Weights of a small mixture-of-experts language model, trained from scratch on English Wikipedia.
Size: 12 layers, width 256, vocabulary 31770, 63.6M parameters.
Training: a variant of Adam for the experts, 322M tokens, 4911 steps.
Below are experts of layer 6 (counted from 0) of a mixture-of-experts language model. Rows are named router (the router's row for the expert), gate (a neuron's input weights, with its number), up (a neuron's input weights, with its number), down (a neuron's output weights, with its number) and show model dimensions 192-255. Each number is 200 + 20 x the weight over its row's rms, rounded and kept within 0 to 999.
After each expert's rows: "comes before" lists some tokens at least twice as common just after its tokens as in all text; "comes after" lists some tokens at least twice as common just before its tokens as in all text. This comes from a sample of Wikipedia text that the model never trained on. Tokens count by the router's weight.

# expert 70
router,197,206,167,201,224,188,197,185,204,197,179,201,204,183,206,212,206,185,214,220,186,210,210,166,168,193,181,200,170,189,229,191,173,173,211,191,195,199,234,215,175,184,195,184,212,176,198,234,197,185,205,200,224,180,208,169,186,134,203,212,233,187,224,209
gate0,184,194,221,243,193,166,213,210,194,202,166,170,218,205,210,186,220,192,211,189,163,180,191,201,211,223,218,236,205,147,190,200,183,195,216,210,168,199,200,210,171,187,199,163,187,177,154,194,185,181,189,201,204,197,187,197,200,210,196,208,175,193,167,220
up0,205,184,193,241,187,195,212,216,208,202,225,212,218,197,228,172,195,230,197,223,233,226,190,174,206,162,207,178,186,202,200,194,222,164,202,211,209,192,183,194,197,198,215,200,180,197,197,227,175,207,179,225,174,182,227,212,217,221,212,197,232,152,193,197
down0,198,188,241,175,203,188,235,203,226,190,180,199,140,221,200,170,198,198,175,225,181,214,171,235,189,181,167,193,183,186,222,246,215,199,230,221,203,231,238,209,195,206,184,221,176,190,215,201,152,166,161,217,179,190,185,198,244,251,194,170,179,197,189,200
comes before: " |", " 0", "–", ";", " 1", "0"
comes after: " |", " 0", "–", " 1", " 2", ";"

# expert 65
router,222,209,194,216,188,164,202,197,206,195,166,189,179,168,212,195,207,191,199,210,189,201,171,201,166,213,188,173,213,208,204,188,232,181,222,206,215,187,203,209,212,189,194,222,213,204,202,191,137,201,186,189,211,203,197,205,178,149,197,190,206,192,214,226
gate0,217,180,191,167,201,214,204,189,186,243,179,189,217,172,227,180,219,217,199,195,225,200,200,209,196,197,216,187,203,209,220,206,216,199,214,166,182,212,186,222,173,178,193,191,211,239,182,192,194,195,204,207,215,218,161,224,156,186,233,193,170,208,199,218
up0,192,161,188,210,166,193,168,193,197,171,213,181,197,193,184,237,213,163,164,185,217,199,225,213,207,234,225,203,191,200,190,230,234,218,199,217,219,227,188,172,245,220,203,208,171,200,208,181,209,180,182,206,211,227,195,237,222,195,243,195,200,207,179,164
down0,218,190,165,224,216,219,198,224,176,210,196,209,202,203,234,216,203,184,217,160,224,195,179,159,212,193,188,184,211,209,190,194,193,218,201,209,217,189,188,220,232,210,227,202,206,233,167,180,231,169,207,206,216,193,218,166,206,186,192,204,227,199,229,164
comes before: " |", "–", ",", ")", ".", "th"
comes after: " |", "–", ",", "|", " (", " in"

# expert 73
router,197,230,174,224,206,214,167,189,209,172,225,203,166,192,213,185,178,205,159,202,185,224,218,186,176,193,211,171,205,214,188,225,172,188,189,236,224,203,214,196,219,207,222,176,191,187,192,196,198,193,192,186,212,158,205,169,202,165,204,182,227,188,219,192
gate0,201,216,170,182,187,181,186,192,204,178,231,208,223,183,200,210,173,208,208,215,202,183,181,215,198,231,202,197,210,196,214,183,193,196,169,225,208,184,174,198,210,236,164,214,197,193,165,205,173,223,207,192,186,208,242,172,196,205,216,206,196,200,186,217
up0,181,177,203,230,163,193,189,187,215,203,212,204,222,215,199,203,214,245,194,212,222,198,219,215,205,218,218,188,216,168,223,186,169,177,201,163,218,158,201,205,235,241,182,181,175,213,171,206,207,210,195,177,199,222,216,204,187,213,190,196,171,190,183,185
down0,188,220,237,221,200,202,191,236,186,189,201,188,206,201,210,181,211,207,197,224,159,209,200,213,195,236,189,218,211,245,241,178,208,207,235,208,185,209,221,213,180,221,183,186,204,206,201,182,176,226,180,197,213,178,245,200,170,280,219,227,190,163,192,209
comes before: " |", "–", ";", "%", "000", "00"
comes after: " |", "|", ";", " No", "–", " one"

# expert 64
router,211,220,163,205,213,165,207,188,192,206,169,234,192,156,187,195,195,203,202,199,177,184,217,213,187,202,207,192,174,201,189,186,191,165,221,186,180,202,225,222,177,191,190,191,220,151,182,220,163,166,231,178,211,180,218,166,172,127,184,230,213,178,256,215
gate0,189,215,221,207,154,194,203,202,194,206,230,239,212,211,225,184,215,208,165,200,202,177,183,170,197,206,188,210,204,195,209,189,181,190,197,219,204,198,206,148,178,212,220,189,177,196,196,212,226,166,223,183,159,202,233,219,192,203,209,193,216,192,207,205
up0,212,195,193,188,226,218,197,214,180,203,167,152,228,186,172,223,189,188,237,190,223,216,223,241,212,214,219,208,191,201,194,203,188,191,215,174,213,198,186,228,214,186,199,214,240,217,204,219,183,239,162,221,233,198,173,172,207,208,191,191,169,189,178,213
down0,209,219,209,193,214,179,213,170,181,197,193,222,220,214,181,224,190,238,246,165,204,208,184,209,215,208,230,225,202,199,184,178,220,187,167,227,208,197,227,192,215,215,232,217,199,182,176,221,218,187,204,247,207,197,183,176,219,173,180,183,222,211,233,198
comes before: " of", " in", " a", " to", " with", " for"
comes after: " the", " to", " a", " he", " was", " He"

# expert 19
router,225,210,189,175,172,176,205,204,219,209,183,225,204,221,180,212,210,189,196,205,219,208,217,188,178,208,189,186,223,226,205,169,184,201,210,233,196,191,223,205,189,222,198,183,204,203,226,193,192,169,224,228,194,212,212,178,178,165,207,217,240,176,247,187
gate0,210,182,165,213,182,182,164,171,181,198,200,231,177,166,220,215,200,221,173,207,209,215,212,173,152,187,210,202,221,204,210,219,214,184,174,170,189,163,200,148,199,205,213,207,218,195,152,163,219,182,199,197,213,186,201,222,178,225,202,224,211,199,173,205
up0,192,232,197,211,233,197,185,178,211,171,221,215,208,189,247,194,181,224,157,193,173,227,215,190,225,182,194,194,204,188,210,214,187,229,194,181,231,218,206,207,195,199,206,196,191,172,198,240,205,205,183,204,240,188,168,149,195,216,235,201,211,199,192,225
down0,208,182,188,202,189,240,191,178,200,199,220,206,189,151,199,229,205,204,167,160,190,217,184,188,210,221,200,216,207,194,175,209,224,206,177,196,205,212,155,205,200,205,186,218,187,195,190,201,193,199,184,180,201,170,168,192,187,219,162,194,196,183,189,203
comes before: "|", "\n", "-", "==", "===", "The"
comes after: " |", "\n", ".", ")", ").", ".\""

# expert 63
router,254,201,168,197,203,172,207,223,229,198,152,206,179,157,193,215,187,194,210,188,189,204,188,188,162,214,211,155,196,204,223,180,220,192,249,207,200,200,199,195,208,186,181,207,233,177,207,218,163,185,201,184,204,196,199,211,175,151,196,236,217,202,238,202
gate0,234,203,225,194,185,188,231,202,188,212,180,210,219,193,206,216,203,215,201,179,191,183,181,229,192,189,221,217,232,191,191,179,217,186,191,202,179,220,159,204,233,237,141,176,210,220,199,190,166,197,158,217,171,170,203,254,181,217,203,180,178,208,216,196
up0,229,199,199,210,230,177,204,255,199,187,202,234,190,206,188,211,186,183,202,182,191,157,191,201,186,193,212,211,184,166,186,190,182,166,188,202,205,187,179,196,216,253,205,173,169,209,199,198,212,220,204,183,193,186,201,232,187,192,193,231,194,182,225,200
down0,222,237,189,211,203,199,207,208,204,177,174,212,186,200,206,208,150,177,204,185,176,165,221,220,181,184,180,187,222,192,217,181,213,189,216,206,194,224,184,190,195,219,179,172,223,244,212,206,204,182,189,185,188,228,219,230,202,197,159,185,189,181,208,172
comes before: ",", ".", "–", ")", "th", " York"
comes after: " in", " the", "|", "In", "–", " ("

# expert 77
router,199,178,192,202,194,201,205,217,221,211,229,197,183,204,201,187,173,197,165,221,197,207,214,182,202,210,198,199,184,193,214,184,188,190,242,201,198,204,247,185,168,200,217,190,223,188,213,208,222,183,189,210,174,199,210,186,214,155,210,212,185,194,214,179
gate0,159,184,206,215,239,200,189,202,199,227,147,179,193,240,211,176,184,174,222,235,164,230,218,224,205,196,207,194,159,219,205,222,225,199,210,200,177,171,184,223,194,176,173,229,200,194,208,245,213,222,200,208,221,219,218,148,214,182,170,218,188,174,202,206
up0,223,226,177,185,185,214,223,191,189,220,179,175,209,185,193,183,192,171,173,210,188,223,206,189,206,164,200,212,172,222,217,207,238,196,237,194,195,188,187,190,168,218,195,192,189,211,221,209,206,153,200,228,231,212,198,191,196,186,177,213,172,212,207,208
down0,211,197,214,216,191,191,200,183,208,174,231,222,182,228,218,188,177,212,217,205,202,149,203,204,212,261,205,203,218,135,239,186,176,232,192,190,169,220,204,198,196,201,187,202,191,192,200,225,175,209,211,210,228,186,200,208,197,185,191,224,156,179,193,185
comes before: " |", " be", " =", "5", "6", " Reg"
comes after: " |", "|", "1", "3", "2", "4"

# expert 67
router,198,184,212,169,177,152,194,210,215,181,179,196,213,201,161,215,197,201,186,182,213,168,213,206,170,202,207,229,227,165,198,203,208,203,219,198,176,188,213,208,186,220,175,187,226,219,202,223,194,185,234,175,215,190,175,193,181,147,184,235,231,192,211,214
gate0,217,195,205,196,218,225,188,204,212,227,184,202,194,228,188,155,209,225,218,192,211,183,190,180,240,178,237,216,167,184,175,195,162,201,218,192,236,189,186,212,185,188,190,217,187,185,175,182,193,219,193,214,189,186,185,158,226,182,207,191,211,207,174,213
up0,162,210,211,219,200,190,191,200,176,198,208,168,204,192,206,249,183,192,198,206,192,221,159,222,190,217,217,219,186,194,196,186,209,213,200,207,192,185,175,213,213,168,219,187,192,208,200,220,219,203,223,187,194,200,191,206,200,213,191,251,213,165,203,200
down0,222,190,212,209,212,212,222,235,191,201,192,163,192,219,183,204,209,202,176,196,230,203,168,208,142,161,187,179,171,187,191,190,211,154,272,197,174,209,212,182,206,221,232,178,178,238,219,165,184,214,185,210,158,158,190,173,213,198,217,193,193,220,217,196
comes before: " to", " in", " by", " on", " from", " that"
comes after: " was", " to", " and", " he", " a", " who"

# expert 37
router,197,215,213,190,188,144,210,221,210,211,166,236,188,225,168,197,206,170,170,206,187,209,216,175,172,194,175,178,199,189,190,173,208,187,197,215,186,228,225,201,194,188,199,187,210,194,218,213,184,184,203,223,222,196,187,195,186,153,222,225,236,199,252,193
gate0,183,177,209,229,199,149,171,172,189,151,182,202,192,216,185,163,185,197,201,217,230,174,169,192,195,181,218,186,211,212,213,227,167,211,180,229,221,200,178,219,210,190,171,251,196,197,211,199,168,211,168,250,219,197,210,202,222,201,185,208,189,180,211,231
up0,188,176,207,210,202,178,180,147,195,164,180,203,194,214,186,183,177,203,195,222,239,193,164,201,202,185,206,197,237,210,204,208,186,190,194,213,234,222,160,210,217,172,203,255,204,191,201,227,199,201,156,228,223,179,189,214,209,205,169,196,185,178,199,231
down0,200,195,237,204,177,202,190,207,229,186,209,178,199,207,202,165,161,197,183,195,183,187,212,192,215,212,186,200,199,213,179,204,173,220,233,216,198,186,227,190,144,189,198,180,193,241,232,207,217,194,184,202,206,177,226,186,189,280,212,203,189,211,161,179
comes before: "-", "\n", "|", "==", "The", "==="
comes after: "\n", ".", ")", "==", " =", " =="

# expert 42
router,199,184,189,194,207,171,187,197,216,171,193,208,168,207,209,184,167,149,184,206,179,192,235,164,197,202,206,168,204,212,202,206,183,196,210,213,209,158,218,182,181,198,190,176,198,211,200,191,216,189,190,215,212,197,211,184,199,198,199,230,201,206,184,174
gate0,219,176,207,236,209,204,221,219,228,175,205,209,234,228,205,199,200,206,168,158,218,241,218,210,213,198,198,194,208,161,221,183,215,176,214,186,194,246,192,178,236,205,208,204,220,209,203,189,204,229,185,220,209,186,223,238,233,217,208,212,202,184,192,201
up0,215,173,211,229,222,202,228,211,227,169,212,175,212,229,213,216,213,198,183,235,204,175,196,180,202,193,189,174,208,174,205,199,180,195,164,212,189,249,175,207,216,236,220,202,196,223,226,186,170,193,218,196,183,203,210,210,227,209,188,205,197,157,214,179
down0,203,249,213,206,153,231,226,204,195,208,198,204,195,191,216,207,196,228,229,165,188,235,208,213,201,213,209,229,179,221,194,198,197,179,199,168,245,194,232,216,197,213,200,207,203,225,202,199,223,250,171,190,218,212,212,219,204,245,161,178,203,212,198,206
comes before: "|", "-", "=", " not", " States", "|---|---|---|---|---|---|"
comes after: " |", ",", ")", ";", "),", ");"

# expert 76
router,205,202,146,188,210,153,198,204,213,214,170,206,185,160,206,198,188,211,211,197,183,220,208,174,214,196,225,194,189,186,191,200,213,186,220,190,183,169,216,184,217,212,198,196,209,191,208,226,142,189,219,198,172,170,205,164,169,139,200,224,253,199,231,236
gate0,176,221,187,187,219,183,205,188,210,214,215,201,227,182,203,218,182,208,226,225,208,186,169,190,195,209,201,193,215,222,203,193,210,201,188,232,200,208,212,191,206,233,176,208,232,175,194,229,175,177,201,188,193,187,203,182,186,198,169,205,176,222,207,220
up0,177,228,181,199,194,223,185,202,212,216,198,211,218,213,206,228,184,200,196,188,217,198,160,217,203,193,216,181,210,223,223,207,220,177,228,182,221,197,220,242,174,220,227,169,191,175,187,219,194,171,224,202,184,208,211,199,179,211,174,205,176,206,192,197
down0,213,185,195,191,235,222,172,209,213,185,244,155,177,173,210,214,215,207,198,225,209,169,212,217,245,173,237,190,192,211,194,216,210,169,168,208,183,190,202,217,160,212,214,212,199,195,210,187,188,171,213,192,220,229,229,210,190,213,184,165,207,181,164,176
comes before: " of", ".", ",", " in", " and", " to"
comes after: " the", " a", " his", "'s", " The", " an"